Experts of a small language model: 2 picks a token.
Below are experts of layer 4 (counted from 0) of a mixture-of-experts language model. Rows are named gate (a neuron's input weights, with its number), up (a neuron's input weights, with its number), down (a neuron's output weights, with its number) and show model dimensions 0-255. Each number is 128 + 32 x the weight over its row's rms, rounded and kept within 0 to 255. Numbers have three digits each.
Before each expert's rows: "mostly gets" lists some tokens that are sent to it at least half of the time; "gets" lists some tokens that make up at least twice as much of what it gets as of all text. This comes from a sample of Wikipedia text that the model never trained on. Tokens count by the router's weight.

# expert 19
mostly gets: " used", " name", " built", "s", "ed", "air"
gets: "s", "ed", "es", "red", "air", " name"
gate0:169091148105168141183191118092109137098208088180154150125145121102147130131153130144123158136106158124156091109113120145158125123073126156106164117089134160070116112197173129115144129068101138123140106104098154152151143106126165125133203179084083098149169194083148182158084067193216151151132167169122119158134089131092140134090152070049180142135115128110123122130112118158163142113147124166115180135077156148091182117118133103120190158134132118144148087138141174139160148072119117096106119133192169146117137202093110094111066134132128126187044145143117123154170114120066134104094115070134124160080107108070163146142142118130164162119135139147162153159108080140085146168129069085121172147167107130110081072174127185126139146135091109145136149148143100059150082131135116
up0:091128206094185156167091161124127067102166100150160182094083102084142150074119094197145168132156105128168095121143093160120091090168140165112108111126100132169163106132114130131111131084176149120091123126106135108134120116124123139068145113097062153107096153078114131194124044103128118151153149197127115143132112143148183139124095141076183134100109131150134145133112140124176126144142181182153142143145138150132199172154116110103132091157189079136153149134190175127115119098137114106113127196126120139131093143099111166099080130160160127144102156092100138115186137127092150123083152159143085138145106056052112124125087156105098123173140107140226087172090088116119136189168072097162119199208176142140087111149099122116162110127092151104124151148117081102146094056117112
down0:120092104162136119176156186128112117120100118100177122170136130161194128133146044125145093151104138145106042133208137137121063136114142093157158147222123107090151101186127081091138123069132144097122149131163098165092146141107142138139103104153084112083131131190098107133123131136165153155112162113082128125146078143117139103090164131078118147122153157126084137157043142184109126084110161133129110125093107086167188091078092180118142154070102086102113085161089083125122131089135147131100076087142121146139155134108145118109147164144121071108112110108110140170141116076138133156090219167099073150110075116194140139174102138149169168128113149150106138122113159098137176162183157156057179100159087095120152136121107104080129092161105174084106172088133173157184102162152126

# expert 39
mostly gets: " in", " on", " at", " out", " during", "ant"
gets: " in", " on", " at", "ct", "ant", "ing"
gate0:091120069116063114089159065110199071111088101093095113112108135111142126145094181126151136127132108176183110128117110107131077162110111138145117160133176076073127114116111151189117090162146129154137120151130152114156158119141081198153150129119092175106117168167140149135116079080151052091200111108093165126114154159175144106097140158121156126166106120128161141150140055142143178146108130143067140126081210135137146111106082090139208068152066137076079130106134102144141130130132124117120188112159090117107146181085053191092163095101103121121074118108174114095161086153105101101113080143094154116168115117161108150136128113118108143150112153164144110133104122134170140157093120141155162154085145180140089112124103119085067097149204085106118045184078138133146135125107171
up0:183126087133125156085186080173110117042139149124142120111102091126146113142102134163103123122146106159166101142124169152137134142122107131117117132096135100047102101152095212135128133147115164116145118166196084118129135085102093178196105114109203150089122081154128081134171130077136124143189127097163148122189142080146141118109142133174142127166078058105149128114130107104126147130115120165071101110123102159138118169131157150143177153140138074091142177123148034159121141143115097085165101139186103106112133106095143091131143098104057140182118197167083175114111095124135172133107163162162141127137132119143093112094155144116113184172131202174132098063070153158144107170128135147108123068120144181116070083156153152121138141132154093151109154161031176097176101135123149
down0:109187070219177123128113215066113116122158134144114074159122162137142142141132100132150165173092164133109061117117168115142114128099131127133155128137127151129159219114169132200128159120152082147131133124154103144137152168118220105120068090151157127159125115087144126107121132148108169071111126188124167130087075112124120097157116155147126130117139132137116164145076101111116175163183126101135164135146123181124150107088133101083101111164126105128122107115093137201140137137132156156117172129135082218059149112120087097100138115197173173174068085135148057184173124093136121172076081127198171136129062122152113149132104121117079102121091131100126120141063082155113138134109088100159183168144157121146110078093103147070100128127094150167136104113111131079116167124130106

# expert 40
mostly gets: "s", "es", "ies", "ities", "с", "ations"
gets: "s", "es", "ies", "ations", "ities", "ers"
gate0:132077132090159119113123164155077209084098068122138120128155190120114158099104103123177115154124105137091091151113112087186151112083177179144142135128148095191119155116102130091102146094059181112096108124143116136057098176078122113100058154169131191091070131127152150098079162093128108119129084121110201121121163159135146133128114168116130103082125052115123132120111162108116151069175149087100122109151141093139158194144082117120132168131154130190107132103178083132096095091129161192149163111126123155169123117073135128144147163176138189132127115083113121116094121145173089118105103123115139095106153122110142079130177114134172156101117127109125124113075107138124164159073151183221126200124140093117117145150136115058109130093110130132144084077125187120128144101082221
up0:120118135141166163106148193123117145113152134124113194179105125108142157136131114099102174127196068181211101203112128112111096073120105106161093140169092172128130157165128090104097163115072115126127168152102099076128134136063130142102124148119110151079100126110074110081102124164115125119140096139097089118124135126139163182120190127132111110215119104123199089121145138130130160145091133125210086121106169101115185117118096159087114165131116078107109128160084133146183178132186097102148097100160133102152101174163094097094146135150085086155121115100089141179133158103193164117143113074147121148135113176109092139102096120176189131124120101159113143024122106067129159135163102134108115140123137167153139135214084145065183109116115137169138102146098082147134126112123208
down0:132138145125073115134110099087104129196109110171151091075160110146129136136148115162151072045112164115130073070172155120170124137091126078108146127106093100128177094083123147180187071123168171168112083112165172117161148122177132126115188184076145097175213137096125170162107098075149136164075159099150140090127139120140129096147098066098142155199159158166108139082093103084098105129147087111129123128144085092127072099107147169083127113125128156115143060125063090077090155087090145084100056148130118089127148159143152157116098165144112132119097133087159157131093117138142106123105156163144177146106090132136129151137202162080079171098126124095101100155060131180108125163151140104123153078138071130154084169132158145139093127158144117118084136135141163134104205121102131